config.toml
lr_router = 0.00156
head_dim = 32
init_std_up = 0.0381
optimizer = "adamw"
schedule = "wsd"
train_tokens = 373000000
Below are experts of layer 2 (counted from 0) of a mixture-of-experts language model. Rows are named router (the router's row for the expert) and show model dimensions 0-191. Each number is 128 + 32 x the weight over its row's rms, rounded and kept within 0 to 255.
After each expert's rows: a language model's description of what the expert responds to. This comes from a sample of Wikipedia text that the model never trained on.

# expert 34
router [120  81 104 131  83 135 148 151 179 140 160 172 162 142 138  85 179 114 136 194 125 143 105 153 145 141  80 137 158  93 116 156 117 172 152 170 167 103 171 108  72 165 190 126 116 118 187 117  45  91 177 171 120 148 107 173  91  92 134 135 126 163 142 125 110  67 126 150 160 155 162  97 102 147  86 105 155 105 116 147 183  59 110 168 134 150 134 150 134  97 154 134 136 129 161 135 138 135 159  72 135 107 172 101  95  76 112 124 105 131 139 132 209 106 181 115 165  85 124 130 124 163  99 111 152 196 134 141 137  92 132 106 131 131 116 123 132 127  82 138 107 132 130 143  85 103  70  84 191 148 162 121 100  94 135  68 110  44 196 147 161 108  82 128  98  93 149 158 105 110  90  98 129 170 111 152 113 133  86 129 149 117 183  88 100 123 148 178 196 129 137 162]
It responds to: Place and institution nouns. Nouns for places, organizations and table headings, such as City, County, School, club, station, Park, Peak, often after the or a.

# expert 31
router [ 70  74 159 155 102 166  88  58  92 138 151 157  89 167 148  52 138 111 148  98 107 123 104 135 113 135  64 204 159 165 149 183  99 155 163 109 135 148 172 100 122 142  97 140 179 177 153 141 105 130 136 100 118  52 137  96 134 132  74 136 121 148 145  82 108 125 111 185 143 105 156 135 106 147 184 105 136 193 121 105 123  76 101 153 198 154 173 147 134 146 101 105 137 137 112 160 132  73 122 149 142 103 183 124 117 145 153 131 146 114 142  94 116  99 186 125  98 122 123 149 167 148 129 120 159 109  93 122 132 145  94 153  66  51 132  83  77 181 101 103 129 111 139 155 167 125 133  49 124 129 163 117 157 106 106 127 110 154 186 142 142 178  98 121  95 129 171 107  93 124  92 120 144 125 104 136 164  95  67  86 146 138 121 134  88 127  97  53 190  84 155 126]
It responds to: Abstract noun endings. Noun-forming suffixes and common nouns ending phrases, like -ation, -ology, -ity, -ism, University, War, game, work.

# expert 35
router [118 146 115 161  66 135 150 107 123 125  95 186 139 148 122 111 142 173  94  81 146 106 142 169 200 145 167  78 207 138 137 102  90 159 142 158 136  80 112  96 163 135 114  91 184 178  76 144 147 165 130 184 196 165 125 107 165  85 107 167 111  78 173 188 119 144 126  81 123 149 108 135 135  96 115 124 132 127 127 129 132 190 100 133  67 183 151 183 136 168 154 116 137  99 128 167  99 177 147 142 163 200 133 110 112 143 156  64  78 117 159 159  74 159 110 121 122 161 102 116  95 146 138 162 161 120 162 118  76 122 164  92 132 131  82  97 145 155 100 118 171 137 135 127 137 129 174 154 121 109  71 156  92 143 150 134 189  95 163  75 161  72 126 148 126 153  85 123 168 131 129 156 156 115 126 104 148  84 179 120 139 129 105 134 122 181  97  83  75 100 183 142]
It responds to: Word-initial prefixes. Opening pieces of words before their stem, like re, un, dis, sp, Sh, comm, plus = starting name headings and CJK characters.

# expert 26
router [144 110 158 126 102  86 113 138 137 135 146 117  91 124 146  94 140 190 133 158 115 116 133 158  89 111 101 174 110 138  94  97  82 184  73 178  88 163  83 148 128 162 122  82  86 109 136 137 164  81 137 178 152 149 144  63 110 111 136 123 111 140 123 150 122 127  93  92  93  79  76 149 161 154  99 100  93 166 163 135  98 139 127 121  89  78 158 117 182 136 170  94 157 169 112 110 175 140 103 154 108 107 131  69 114  79 111 122 124 118 194 109 104  48  67  89 110 100 138  83 131 149 174 101 106 125 149 105 101  80 114 139 121 106 106 174 140 100  92 146  71  90  89 149 169 147 148 157 135 174 138  77 185 118  96 154 142 103 100 123  56 124  66 126  83 145 169 168  93 140 115  64 144 192  94  87  86 116 212 121 104 148 149  91  98 123 133 141 133 166 116 110]
It responds to: Year and number prefixes. Leading three-digit pieces of years and numbers, especially after dates or in tables, such as 189 in 1896, 197, 200, 17.5.

# expert 19
router [ 71 140 109 117 103 145 146 150 139  97 123 156 132 145 147 122 133 103 132 157 105 122 139  99 130 143  77 159 177 166 130 123  76 192 106 114 146  94 153 142 109 114 137 156 171 115 139 127 191 100 110  60 117 113 124 136 137  95  90  98  78 139 181 160 129 114 106  87 101 154 147 129 106 119 228  83 102  73 139  83 110 115 141 177 151 141 152 119  66  86 149 104 162  92 174 137 153 198 121  44 136  69 186  94 120 112 104 132 144  69 177 150 116 108 168 126 146  87 164 125 127 168 149 109 118 128  94 144  66 115  89 180 122 170 133  82 146 112  90 105  58 115 101 120 151 103  85  94  63 151 183 101 139 117 143 161 146 153 142 112 155 132  67  85  94 139  93 129 101 175 140 159 106 137 156 155  51 161 142 179 134  97 135 117 149 172 123  88 164 137 128 156]
It responds to: Surname and foreign endings. Final or middle pieces of surnames and foreign words, often French, Indian or Thai, like Ell-iott, Sébast-ien, Solidariet-à, O-ng.

# expert 30
router [136 154  74  95 114  84 139  92 111 151 117  88 151  88  85 133 152 130 102 126 146 115 170 170 155 189 174 120 179 132 127 181 128 152 152  77  44 125 169 175 132 108 160 154 122 129  97 114  71  78  99 163 115 151 159 105  94 119 104 221 101  91 127  77  72 106  62 115  93 116 153 105 113 168 121 137 151 156 179 115  88  81 112 144 119 141 120 125  79 136 136  92 109 106  82 107 120 122 162 116 110 152 126 163 102  86 180 155 103 110 168 113  78 166  82 114 101 115 139 111 159  65 177  81 129 132 155 154 131 122 142 146 205 161 130 157 183 164 175 137 131 105 125 133 110 184 136  86 146 114  76 177 131 122 144 173 107 121 113  85 135 149 144 162 107 131 146 143 150 125 138 172 142 141 182 140 113 184 143 164 173 132 135 145 139 154 116 195  74 115  78  74]
It responds to: List dashes and line breaks. Line-break tokens and the hyphen that begins a bulleted list line, such as - Born:, - Chairman:, plus date and model hyphens.

# expert 4
router [101 169 142 133 125 190 110 142 142 149 153 193  93 130 119 166 153 100 133 133 128 170 149 166  66 132 130  92  91 101 132 108 116 137 156 127 122 161 190 108 173 141 132 197 158 140 127 158 112 169 147 101 173 159  56 161 101 128  97  93 156 116 145 162 105 113 138  55 143  88 110 169 113 182  84  97 162 120 207 175 156 210 109  85 108  95  79 171  89 117  93  79 163 116 102 114 154 134 149  81  95 141  83 141 112  79 132 154 111 159 203 158  78 101 140 103 168 156 124 160 160 119 140 161  53 122 156 120 175 168 141 171 111 136  94 130 135  87  95 131 122 140 127 162 124  92 114 112  94  74 179  74 146 149 104 139 141 107  94 105 159  98  86 177  99 173  94 201 110 112 146 111 128 149 142 145 116  87 117 147 111 119 150 103 159 115 113 134 175  99 143 131]
It responds to: Word-initial consonant pieces. Word-initial consonant or consonant-cluster pieces inside names and rare words, such as bl in Bluff, poll in pollen, ra-v-ens, Chryse-ob-acterium.

# expert 20
router [ 50  94  78 137 186  90 133 137  67 110 168 152  73  83 147  93 113 138  98 123 145 133 133 109 132 115  92 132 100  77 143 130 106 106 162 160 106 119 141 200  96 158 159 121  78 167 155 127 154 126  69  87 109  77  73 123 155 122 107  97 194  82 146  61 122 158 110 180  98 116  89 145 117 111 127 173 165 136  77 152 100 110 119 161  87  96 163 142 119 117 212 102 147 126 126 149 166 180  90 135 134 176 154 114  97 119 163 130 131 141 126 188 154 127  95  86 194 118 160 118 114 109  83 163  87 143 130 119 129 116  91  95 171 130 118  89 131  99 132 149 137 193 140 160 103 149  94 185 186  95 130 134 107  68 118 131 140 146 113 141 140 115 106  88 111 156  71 116 135 115 118 129 110 189 112 142 113  85 174 132 145  91 212  96 151 130 146 165  94 164  81 101]
It responds to: Name-initial capital letters. Single capital letters or first syllables starting proper names, as in L, B, R, Col, Hol, and j in romanized Chinese names.

# expert 7
router [ 91 103  92 109 142 170 141 174 139 164  99  83 145  86 149 164 113 103  74 144 158 126  96 168 129  88 160 172 114 184 177 132  98 142 148  99  72 150 137 151 100  82 131 189  83 129 112 117 183  90 137 137 156 132 140  84 138 167 142  84 131  58 155  90 150 168 158 115 185 167 128 129  61 130 138 128 146  89  86 110 180  55 120  89 175 123 104 114 121 113 123 129 143  97 103 127 163 139 115 141 136 127 110 133 149  86  96 124 101  98  82 149 155 139 139 169  97  94 137 166 114  94 139 183 153 123 126 103 156  78 157 153  66 166 155 212  94 137 142  43  84 162 166 103 136 111 126 133 141 122 140 162 122 155 109  98 147  62 151 106 137 107 130  72 149 113 156 167 124 147  91 121 165  86 157 174 129 143 174 115 137 150 185 154 102 102 114  73  80 127 155 200]
It responds to: Table cell separators. Pipe characters separating cells in wiki tables of records, results and succession boxes, plus occasional slashes, semicolons and commas.

# expert 10
router [171 161 151 140 124 173 137 123 159 117 134 162 115 108 155 149 114 118 144  86 166 107 112  95  80 123 162 106  96  55  97 159 178  58 114 110 134 129 125 167 146 106  99 173  70 137 126 120 115 116  99  96 133 155 142 181 119 111 107 132 137 118  33  81 169 153 154 105 177 161 129 171 169 127 157 156 143 130 136 122  93 105 175  88 110  45 131 186 101 186 161 103 122 111 171 135 156 120 119 131 149 121 153 158 101 115 109  64 113 174 127 103 124 135  96 164 115 115  95 165 107  86 111 132 128 202 120 115  89 109  68 118 105 119 135 210 139 116 128  80 175  75 144 108 114 161  80 147 145  72  81 169  79 205 164 104  81 148  84 129 137 164 134 114 194 159  83  92 138 140 127 212 145 100 113 129 125 116 120 110 139 124 105 135 126 162 130 178 114 130 101  99]
It responds to: Vowel pieces, article a. Single vowel pieces ending foreign names, such as Tahoua, Gnahoua, and the article a or an; also short name pieces like Di, La, O'Ne.

# expert 17
router [186  78 139  99 167 149 154 122 131 128  70 143 178 160 145 131 130  70 123 118 144 119 177  57 125 193 131  75 107 113 138 170 146 133 100 147 147  96  56  97  92 117  73  81 209 100 175 124  85  97 121  93 177  91 136 175 123 126 140 131  89 155  90 117 157 139  86 170 118 148  59 144 140 129 114 159 133 194 138  95 138 155 165 129 163  80 130 111  84 138 112 104  93 122 178 136 137 131 138 149 110 113 124 135 179 105  96 166 149 155 121 154 106 169 130  98 156 163 140 118 123 145 115 140 142 104 128  80 135 197 121 154 135  73  84  84  90 106  60 122 139 125 132 121 160 160 134 136  95 114 106 167 154 106 120 118 142 164 130 197 118 162 197 221 136  85 143 140 136  94 115 139  86 126 128 145 172  95  81 117 123 117 178  98 107  88  69  96 122 180 157 123]
It responds to: Final year digits. Last digit of a year after a century stem like 195, 201 or 198, in dates, birth–death spans and career ranges.

# expert 32
router [ 92  90 137 145 159 110 211  80  96 108  89 132  60 150 114  90 136  91 151 141 135  75 106  95  93  89 191 131 123 174  90 107 109 136 116 126 151 169  93 135 161 185 126 143 163 173  65 172 152 195 103 158 160 178  96 166 151 131 156 111 144 118  99 133 106 141 147 109 194 173 170 197 142  58 205 104 149 140 117 118 158 177 104 151 120 153 128 161 117 109 118 111  78 187  86 120  93 154 157 153 138 168 107 144 126 168 146 183 107 154 124 155 159 123 146 171 125 151  89 119 166 133 131  97 181 115 100 100 160 155 169  99 109 101 107 136 155 142 161 166 148 128 142  66 105 129 152 162 179 151 138 127  53 142  95 154 114 119 107 172 134 146 156 122 147 108  80 117 169 199 156  54 128 125 112  77 101 135 124 120 124 151 128 113 114 136 126  94 154 146 116 178]
It responds to: Table row ends, for. Line-ending table pipes at row ends, the preposition for after verbs like called or pressed, and opening quotes and dashes.

# expert 24
router [ 71 165 156 168 127 127 110 103 143 122  99 173 136 121  99 167 180 136 163 138 165 105 169 164 136 102 163 131 149  93  95  99 168 151 126  91 143 146 189 101  78 119 113  62 124 146 111 142 107 130 158  69 158 121  90 120 128 109  60  82 144  76 156 171 151 110 125 184  87  91 111 164 114  81 154  98 113 114 156 119 123 129 165 126 133 140 142 190 142 112  92 203 127 106 112 153  97 101 141 179 131 189  80 118 123 131 171 162 153  95 131  72 103 149 132 122 107  81 133 210  91 200 113 129 162 146  86 115  73 110  97  54 163 183 170 172 123 113  90 154 114 152 157  72  82 127 170 157  78 125 128 136 133 105 189 145 126 119 131 101  95 136  90 153  98 128  83 131 132 120  83 138 183 132 141  90 139 123  75 115 144  67  94 143 155 139 128 140  96 177 138 166]
It responds to: Opening brackets, headings. Opening parentheses after names in tables and taxonomy, as in (D), (1954), superscript (, plus heading markers == and ===.

# expert 0
router [164  94 127  74 171 114 119 146 152 111 186 139 172 180 116 124 103 165 151  84 106 122 171 115  67 156 156 204  99 137 111 133 174 132 121 161 144 161  79 137 152 160 109 152  94 118 133 186 107 144  76  94 124  78  97  91 170 134  97 139 199 129 138  59 136 172 104 109 116 112  78 118 196 188 143 167  88  95  95 168 175 128 148 172 114 109 120 181 146  80 100 111 165  64  95 116 132 148 175 159 147 136  79 141  93 127 100  92 133 112 133 100 167 138 103  98 155 131 130  84  84 148 109 140 138 122 119 122 151  84 143 103 118 126 102 105 160  90  87 144 123 151  97 181  81  98 191  56 169 119  85 111  94 126 138 126 141 163 121 118 138 153 143 150 150  93 119 115 114  90  91 185 164  90  72  94 134 154  90  98 137 162 112 124 151  76 173 163 122 187 141 154]
It responds to: Sentence-final periods. Periods closing a sentence before a new one starts, including ")." and "\"."; also subject pronouns they, They, we.

# expert 28
router [147 126  75 144 163 181 128 171 116 124 148 137  90  92 115 123  82 110  64 127 153 133 117 106 132 140  73 137  99 140 122 107  95 133  90  59 117 162 201 164 123 100 176 154 117 169 184  95 156 168 109  68  82 104 153 162 102 183 124  89 141 181 151 102 128 149 149 153 158  98 202 103 161 137 157 119 148 101  69 188 133  96 100 120 110 156 123 113  97 116 165 119 134 154 100  69 188 109  96  84  60 130 185 128 139 157 130 126  91 134 176 114 159 160 134 169 140 141 137 118 128 170  73  76  58 122 142  93 154 163 151 132  90 117 168 110 157 140 105  80  84 174 107 139 150  96  68  51 147 127 129 162  99  95  83 113 135 192 116 190 154 142 147 158 101 133 107 118 127  71 140 105  84 109 110 171 136 148 132 156 144 106 167 149 144  99 160 152 123 127 130 119]
It responds to: Mid-word vowel syllables. Vowel-led pieces inside foreign proper names and taxa, such as er, an, ar, or, as in Bakhti-ar, Galoy-an, Thiruvananth-apur-am.

# expert 16
router [134  71 136 146 137 118 125 114  89 135 105 139 120 139  94  89 141 135 105  95 148 172 129  94 127 187 113 120 105 128 160 145 131 102  91 138 184 153 167 130 174 130 164 112 164  98 100  88 195 140 125 182  73 115 136 101 123 131 115 148 134 155 145 164 132 133 134 101 120  91 107 155 130 160 137 184  91 161 165 178  80  91 183  97 149 155 139  88 133 149 103 141 109 170 106 178 126  99  87 139 152 185 107  75 132 156 127 133 185 112  89 152 121 164 196  89 121 123 173 178 107 189 189 119 118 138 141 151 133 126 156 180  86 139 160 180 144 183 102 129 121 147 202 126 102 161 158 153 105 150 151 125 159 153 110 144 102 108 114  90 112 116 189 120  41 145 177 113 103 152  99  72  64 168 165 117 161 153 123  67 118  97 181  87 103  55 114 119 197 114 115 107]
It responds to: Paragraph breaks, countries. Double line breaks ending paragraphs or tables before headings, plus country words like United States, England, France, and film.

# expert 9
router [130 150  88 170 161 163 151 137 117 173 149  78 126 114 119 150 132 157  92 144 126 160  91 102 164 117 153  62 138 155 182 105 166 100 128  79 114 103 115 121 130 146 137 140  58  72  82 168 178 166 131 103 138 108  71 213 125 129  93 175  98 142 145 124 147 149 113 119 151 130 111  88 174 148 102  81 103 150  74  80  93 191  76 129 135 166 119 107 112 149 152  90  84 103  86 104 156 115 129  92 128 118  70 175 132 172  70  96 112 184 172  87  94 134  81  91 164 163  86 197 139  94 132 151 144 101 126 172  94 108 115 107 135 145 101 101 138 129 196 137 139 165 101 156 152 155 167 124 168 177  74 186 187 128 137 137 110 173 133 147 106 131 142 131 140 152 119  97  99  92 133 167 137 156 114 127 135 137 137 144 129  74  68  98 184 146 111 124 163 138  90  67]
It responds to: Word-initial fragments, not. Opening pieces of split words such as moder-, kidn-, un-, dis-, re-, co-, plus "not", "be" and "well" before verbs.

# expert 36
router [140 187 120 119  87  33 118 151 160 149 159 137 127 113 114 140 147  85 111 176 123 100  95  95 165  56 154  72 101  96  91 190 153 122 136 124 105  87 129 131  89 169 121 136 134 141 120 105 150  92 165  90 184 108 153  73  79 169 194 167 139 139 100 188 120  82 175  90 132 111  99 157  87  78 103 165 103 121 157 152  79 145 111 101 132  91 131 119 168 146 112 110 166 104 124  94  98 114 145 147  84 117  97 117 135 155 171 222 154 106 134 110 183 126 143 116 163 162 107  80  75 118  89 162 150 165 122 165 191  77 166 129 158 140 103 128 115 110 127  83  92 108 114  82 179 104  78 122  76 112 138 134 132  91 131  74  89 142 114 140 154  75 128 154 170 155 164 155 104 155 148 107 117 165  61 119 112 127  66 145 119 103 143 109 131 129 108 107 122 110 131  73]
It responds to: Preposition in. Locative and temporal prepositions, mainly in, plus at, into, during, under, as in Born in Detroit or in 2019.

# expert 13
router [138 122 153 130 178 153  64 134 120  91 106  83 119 151 146 170  62 105 130  77 116 140 124 175 204 164 109 115 185 151  72 140 142 171 100 116 102 101  98 165  96 127  93 199 115  87 111 108 129 172 141 159 140 165 134 166  97 137 128 150 115 132  83  93 107  94 140 136 120 200 165  89 130  68  99 153  94 161  97 144 181 141 167 123 162 165 146 107 143 158 139 151 173 171 156 148  74 103  97 171 155  96 170 117 103 178 107 123 138 116  94 116 103 183  76  94  88 147 111  77 205 131 107 143  86  94 125 124 146  88  99 135  65  92 169 174 113 130 184 109 147 116 154 127 176 167 157 129  90  94 102 134 138 168 150 171 115 108 130 147 104 167 148 117 156 121 167 117 196 170 175  72 130  75 154 125  86 120 152 153 114 147 129 143 141 145 192 131  97 138 128 120]
It responds to: Adjectives, modals, also. Common adjectives and modal or auxiliary words in running prose, such as also, would, can, first, new, easy, and "to" before verbs.

# expert 22
router [170 179 111 129 115 184  81 116 128  92 151 138 125  72 180 171 145 111 153 151 142 127 160 120  77 112 153  93 121  84 115 113 132 114 129  89 128  91 108  94 100 127 171 170  69 115 205 155 122 122 153 154 117 153 120 190 125  95 186 157  63 158 120 197 164 119 150  76 163 127 150 140 142  99 172  44 152 125 108 117 139 170 127 114 180  87 121 129 156 140  90 175 122 181 149  73 142 144 153 115  82 124 145  97 159 135  92 122 172 139 131 128 116  84 158 141  98 126  69 126 138 153 116  85 122 169  90 155 162  63 106 153 160 135 155 121 111  88 148 122  84 107 124 160 126  52 124 145 145 107 159  81  85 119 105 157 164 177 160 134 167 130 127 117  96  78 140 173  64 165 111 127 171  85  81  79 102 153 174 129 154 163 126 112 123 139 141 173 167 144 194 118]
It responds to: Word-final suffixes, prepositions. Endings completing a word, such as -ing, -ed, -ley, -ton, plus prepositions at, off, along, as in reinvesting, shuffled, at MIT.

# expert 2
router [162 112 125 169 178 138  90  99  92 115 118 142 140 181 136 175 146 140 149 113  92 148 177 165  87 150 128 175  96 112  91  84  89 131 119 152  95 159 135  91 132  97  94 153 108  85 120  92 187 176  93 154  86 108 167 128  78 165 102 147 107 147 154 167 163 100 160 155 176 131 140 121  94 108 154 133 162 130 149 148 157 137  97 129  83 115 154 171 159 120 169 113 190 145 138 101 101  87 145 150 148 152 181 134 137 121 192 142  99 148 107 174  85  74 156 125 105 155 164 108 114 100 115 143 140 166 127 152 168 128  53  93 136 163 150  68 129 127 182 101 176 120 124 190 172 103 113 135 183  89 161 130 145  95 153 100 142  77 115 175 112 144  92  79 165 188 152 102 137 136 194 113 138 171 104  76  59 103  65 147 168 124  95 180 154 148 109 107 158 157  89  84]
It responds to: Space before numbers. Bare space tokens, mostly in tables after a pipe or before a number, such as before 23 November, 0.11, 1947.

# expert 39
router [143 161  96 137  95 108 109 121 109 150  88 148 142 150 123 136 100 130 115 169 143 177 126  82 129 120 136 128  96 177 142 111 129 154  68 154 115 124  82 141 120 123 120 102 101 129  68 112 123 150 195 129 111 120 144  94 201 156 144 144 181 153 120 120 187  91 181 174  88 158 102 130 175 158 120  82 141 171 120 122 163 115 144 130 163 155 160  99  99  86 102 188  76  75 121 141 176 101  80 166 109 145 144 182 120 151 141  95 167  77  77 140 147 109 136 132  95  89 135 191  67 142  85 139  48 129 159 127  56 136 125 116 134  60 195 105  93  91 156 151 109 146  67 129  83 102 126 190 110  70  94 142 156  93 107 127 161 112 120 171  69 145 185 124 121 117  82 116 106 126 123 152 128 126 145 127 121 137 155 129  67 164  87 152 165 154 114 139 190 105 144 173]
It responds to: Conjunctions and clause links. Conjunctions, relative pronouns and connectives joining clauses, such as and, as, that, which, though, when, despite, before.

# expert 38
router [155 168 148 134 129  69 128 104 132 124 128 129 141  92 153 139 115  98 169 119  90 141 117 111  92 103 181 157  84 115 129 143 123 137  81  77 136  95 125 166 111 104 173 167 139 100 143 152  99  90  94 122 103 185 146  88 169 111 180  89 138 145  95 137 113 125 113 161 124 140 165  79 131 147  85 100 166  99  87 147  97 123  88 119  65 126  54 176  81 130 150 129  98 162  50 161  80 113 139 143 174 192 170 150 120 140  73  71 167 160  97  79 107 119 124 131 105  94 105  83 117 140 125 111 177 149 115  80 133 212  72  82 194 105 162 189 139 176 137 114 162 144 119 149 166 156  77 147  94 144  99  46  93 128 151 183 140 119  98  75 141 127  90 142 182 166 110 135 162 165 151 108 128  97 129 135 162 163 165 145 177 118 102 123 161 123 138 116 128 132 139 164]
It responds to: Possessives and function words. Possessive pronouns and small function words in biographies, such as his, her, their, 's, with, of, and, a.

# expert 1
router [187 147 141 173 175 138 122 155 110 170 117  79 134 117 147 123  75  99 103 134 124  96 162 137  87 110 143 197 121 142 121 169  68 154 173 157 142 102 100 102 115 118 131 118  81  86 116 117 161  99 128 104  74 176  79 173  88  87 137 107 103 113 140 137 155 130 157 114 105 147 165 133 127 164 115 126  85 120  93 138 162  96 152 115 167 124 125 114 133  65 162 162 135 103 134 173 100 146  66 111  86 132 104 114 154 143 154 104 146 116 111 127 171 123 122 167 159 158 127  46 108 152 145 166 147  99 102 113 159 117  78 126 134 144 140 147 109 134 170 162 152  41  81 187  75 100 120 148  98 133 120 121 101 118 114 155  95  85 159 179 132 117 155 160 172 160  79 206 100 186 150  80 102 120 111 188 163 144 180 109 130 120 196 190  65 147 199  87 122 102 104 112]
It responds to: Prepositions and month names. Prepositions after nouns or verbs (to, on, against, about) and month names in dates, as in leads to, 21 June, concerns about.

# expert 8
router [ 81  93 147 145 104 170 172 101 158 117 170 108 179 163 112 163  68 121 153 118  60 136 143 125  86 136  21 127 103 160 119 120  91 132 164 182 169  81 128 127 100  55 126 114 161 149 149  63  95 121 159  85 144 190  85  98 151 113 158 134 132  71 129 117 135 149 106 131 178 119 152 103 110 138 116 191 150 141 152 166 130 111 148 129 116 138 118 129 178 102 128 174 125 116 154 122 125 111 138 150 136 142  94 133 166 132 171  87 154 120 131 120 171  69 198  83 151 120 133 176 120 139 139 123 100  87 115 148 105 188 164 125 107 183  98 136 130  99 127 162 167 150 146 137 118 123 135 143  96 158 194 154  99 140 142  95 107 125 106  91 163  75 119  66 112 185  93 179 132 146 151 164 122 132  79  81 170  68 178 117  45  81 135 141  99 164 117 133  98 142 105 164]
It responds to: Prepositions, dates in tables. The preposition from or in, month names, No., New, part, year and season words, often in tables, lists and sports records.

# expert 33
router [ 90 165 123 139  89 102 105 161 105 114 186  76 102 120 107  82  88 161 161 123 146 157 108 144 135  98  55  89 168 147 128  76 162  55 162  70 135 171 151 170 138 124 139 133  85 140 145 151 131 132 133 182  99  94 159 116 103 111 142 111 165  93 108  95  99 184 138 150 141 114 191  73 135 102 128  68 117  77 160 159 148 124 131  89  97 178  97 110 157 140 165 176 171 151 151 102  70 161 109  58 126 120 115 100 134 127 153  79  74  85 169 136 136  54 125 180  80 105 133 131 141 136 119  98 140 161 102 131 118  74 128 154 127 126 136 124 128 135 120  86 135 150 140 178  77 144 135  98 133 105 109  87 149 107 117 144 112 149 122  70  91 149  38  85 172 186  66 145 139 147  76 182 129 127 132 140 106 133 143 135  91 163  88 152  80 121 161 181 131 114 105  98]
It responds to: Digits inside numbers. Single digits and small numbers within figures, scores, prices, decimals and table cells, such as 1–1, 2.2 mm, $1,640.

# expert 21
router [ 87 178 118  65 128  78 145 136  94  63 126 132 152  94 186  88 119  88 122 133 122 162 100 125 117  98 139 192 158 125 137  96 163 102 115 140 145 168 164 134 160 164 124 193 149 112 173 138 114 182 173  80  81 125  65 163  94 120 148 138 185 100 162  83 101  99 141 217 131 207 118 123  98 102 109 146 107 113  80 146 122 125 143 116 198 110 182 107 120 129 134 108 121 163 144 141  84 147 145  97 120 113 129 138 118 134 114  35 105 170 179 114 163 114 110 108 133 149 124 146 180 125 143  95  75 123 124 169 106  80 137 134  84 123  90 150 109 136 172 163 120 127 157 117 172 170 146 134  99 172 160 102 118 163  99 111  91  97 101 146 117 103 173 115 156 122 159 113 139 153 159 150  83  76 165 117  64  72 130 155 138 122 154 116 123  81 205 113 143 105  62 116]
It responds to: Proper-name words in titles. Capitalized words inside names of places, leagues and institutions, such as United, New York, National, County, State, often in tables and sports articles.

# expert 3
router [ 94 110 140 163 168 157 146 177 150 101 185 158 134 105 156  95 102 141 150 128 131  89 107  94 198  88 117  92 106 119 168 124 128 152  86 129 115  61 139  98 158 134  86  75  86 182 185 144 147 157  95  93 123 111 127 122  90 109  92 161  79 117 120 155 164 131 180 126 159 206 134  39 130  86 109 100 126  84 125 158 100 181  73  83 110 140 133 131 114 133 144 170 160 165 124 170 121  97  92 160 125 161 101 147 154 120 102  57 130 155 156 164 115 129 137  93 108  70 118  87  46 108 123 127  65  65 168 122  98 152 126 111  62 190 159 147 133 108 103 129  78 120 168 146 104 115 169 128 174 156 119 137  93 112 158  84 138 156 115 104 116 124  78 109 110 132 135 191  75 138 150 167 136 113 155 154  88 157 115 164 118 128 159 177 180 109 120 160 132 110 107 120]
It responds to: Mid-word fragments and suffixes. Short word pieces inside or ending words, often after a capital letter, like Joc-ely-n, sem-inal, Dec-ennial, them-ed, Similar-ly.

# expert 6
router [ 79 183 159 165 171  93 166 126 154 118 107 151 143 102  89 151 120 112  78  90  44 134 113 116  96  84 141  96 169  94 154 122 160 102 170 116 161  89 132 102 133 128 107 104 176 161 160  95 149 143  97  97  81 147 100 111 103  83 100 100 169 104 121 167 133 150 102 109 112 111  90 176  66 149  90 111 134 105 131 100 145 134 122 194  70 135 116 109 144 131  74  91 163  60 151 119 122 133 139 145 134 141 133 183 179 105 149 171 135 114 213  84 172 160  98 154 169 165 154 126 130 129 177 161 169 115 129 132 131 157 149 136 139 194  85 127 153 101 107 159 140  78 119 114 130 162  79 133 133 146 123  78 158 123 102  64 111 169 100  81 103 140 148 157  58 110  88 119 116  98 105 179 174 142 117 167 118 131  93 114 117  43 128  91 208 127 136 120  82 130  96 117]
It responds to: Capitalized word-initial pieces. First pieces of rare names and words, often a capital letter plus a few letters, such as Sof, Ped, Deport, Ec, param; also Thai script.

# expert 18
router [171  97 105 124 112 146 129 140  84 178 129 101 169  75 112 114 134 154 180 110 117 105  88 115 143  99 160 165 111  90 165 131  98 112 160 119 124 120 186 143 108 128  96  72 113  84  92 154 129 108 151 131 153 105 149 108 128 112 144 102 165 141 130 124  67 111 101  66 105 116 101  87 163 169 133 139 155 115 153 102 127 206 199 164 103 118  79 149  92 134 114  94  68 170 179 141 198 125 151 164 175  69 129 160  97 153  76 158 143 107  72 171 113  81 170 109  96 115 109 150 133  59 140 142 111 104 145 104  63 102 129  96 157 155  73 116  92  98 150 134 129  68 107 110 138 137 166 130 158 133 164 175  75 126 139 119  92 111  92 180 105 103 120 157  97  82 159  77 122  63 133  89 103  62 146 122 106 105 130  89 144 104  73 129  83  85 142 149 102  96  96 169]
It responds to: Field and cell separators. Colons, semicolons, pipes and slashes that split table cells, infobox fields and lists, such as Founded:, Helen Mirren |, Atlas LV-3 /.

# expert 37
router [162 168 181 107  99 141 115 160 139 169 164  78  42 211 100 128 140 134 137 155 113 131 117 152 121 116 142 140 168  79 105 101  84 139 104 152 111 134  43 104 128 167 164  93 164 151  88 145 128 152 134 118 109 136 139  93 113 158 192  88  83 224 140 139 144 140  94 183 131 115 129 129  87 153 170 173 116  84 103 102 136 153 104 118  54 117  98 108 124 105 104 173 147 107 128 102 106 110 167 134 177 175 112 119 112  97 130 139 169 139 166 113 137 135 107 129 154 115 147 116 190 108 122 173  67  62 140 118 169  67 163  89 135 164 122 115 127 142 158 171 113 174  89  97 166 100 109 124 108 124 107  64 135 153  75 123 204  91 117 124  77 157 113 113 161 122 123 130 126 112 171 112 121 121 171 112 101 163  93 113 172 130  51 178 136 141 133 168 152  89 122  94]
It responds to: Heading marks, dashes, year stems. Section-heading markers (==, ===) with line breaks, en dashes in scores and ranges, slashes and century stems such as 201 or 199.

# expert 15
router [202  86  95 106 116 140 116 128 179 123 135  86 137  92 182 182 128 149 127 110 164 101 113  45 166 157 128 183 121 139 110 117 154 123 125 111 165 142 143 153 109 126  91  84 122  82 133  83 154  59  96 159 164 111 152 120 133 102  95 134 133 113 141 101 140 160 142 152 175 159 154 130 105 119 149 156 126 115 109 117 114  93 107  91 174 117 100 137 133 150  93 161  68 113 188 141 151 135  91 144 108  92 158 100 108 155 105 192 169 158 153 163 177 134 113 140  90 108 125 183 136 150  67 102 133 173 148 126 105 125 106 147 139  42 131 217 153 138 141  93  94 152 174 192 140 124 136 102 209 149 129  99 175 148 147 185 167  76 110 133 134 134 108  96  48  90 117  96 117 144 189 119  58 179 125 153 107 140 135 172 167 157 104  86 142 126 141 151 124 125 144 176]
It responds to: Given names and headings. First names and capitalized name pieces starting proper nouns, like Anthony, John, George, Maurice, Indiana, Best in award titles, plus == heading markers.

# expert 23
router [126 124 161 114 150  90 111 176 209  75 126 182 111  62 118  88 118 156 152 121 154 127 118 182 115 114  85 161  84 117 105 115 160 117 133 134 154 151 140 122 102 129 129 122  85 183 141 155 122 138 149 171  92 188 153 110 138 143 108 106 161 175 154 112 115 140 153 110  78  73 124 180  68 123 111 192 117 187 131 154 157 102 140 157  67  95 118 158  86 160 146 114 209  81 147 136 142 106  94 133  95 116 185 115  54  67 130 178 110 111 111  89 105 127 120 149 155  97 181 140 177 111 131 114 156 207 133  99 138 152 157 118  91 130 114 176 156 190 102  88 126 110 169 151 154 130 149 142 123 155 178 129 114 160 132 134 125  93 165  77 147 124  74 185 133 124  94 141  81 163 108 133 131 156 159 147 168 162  79 138 148 131 133 162  89 147 141 120  83  83  59 149]
It responds to: Single capital letters. Lone capitals and letter pieces in acronyms, codes and abbreviations, such as Q in Q4 or ISTQB, BWV, SC, FOX, math variables.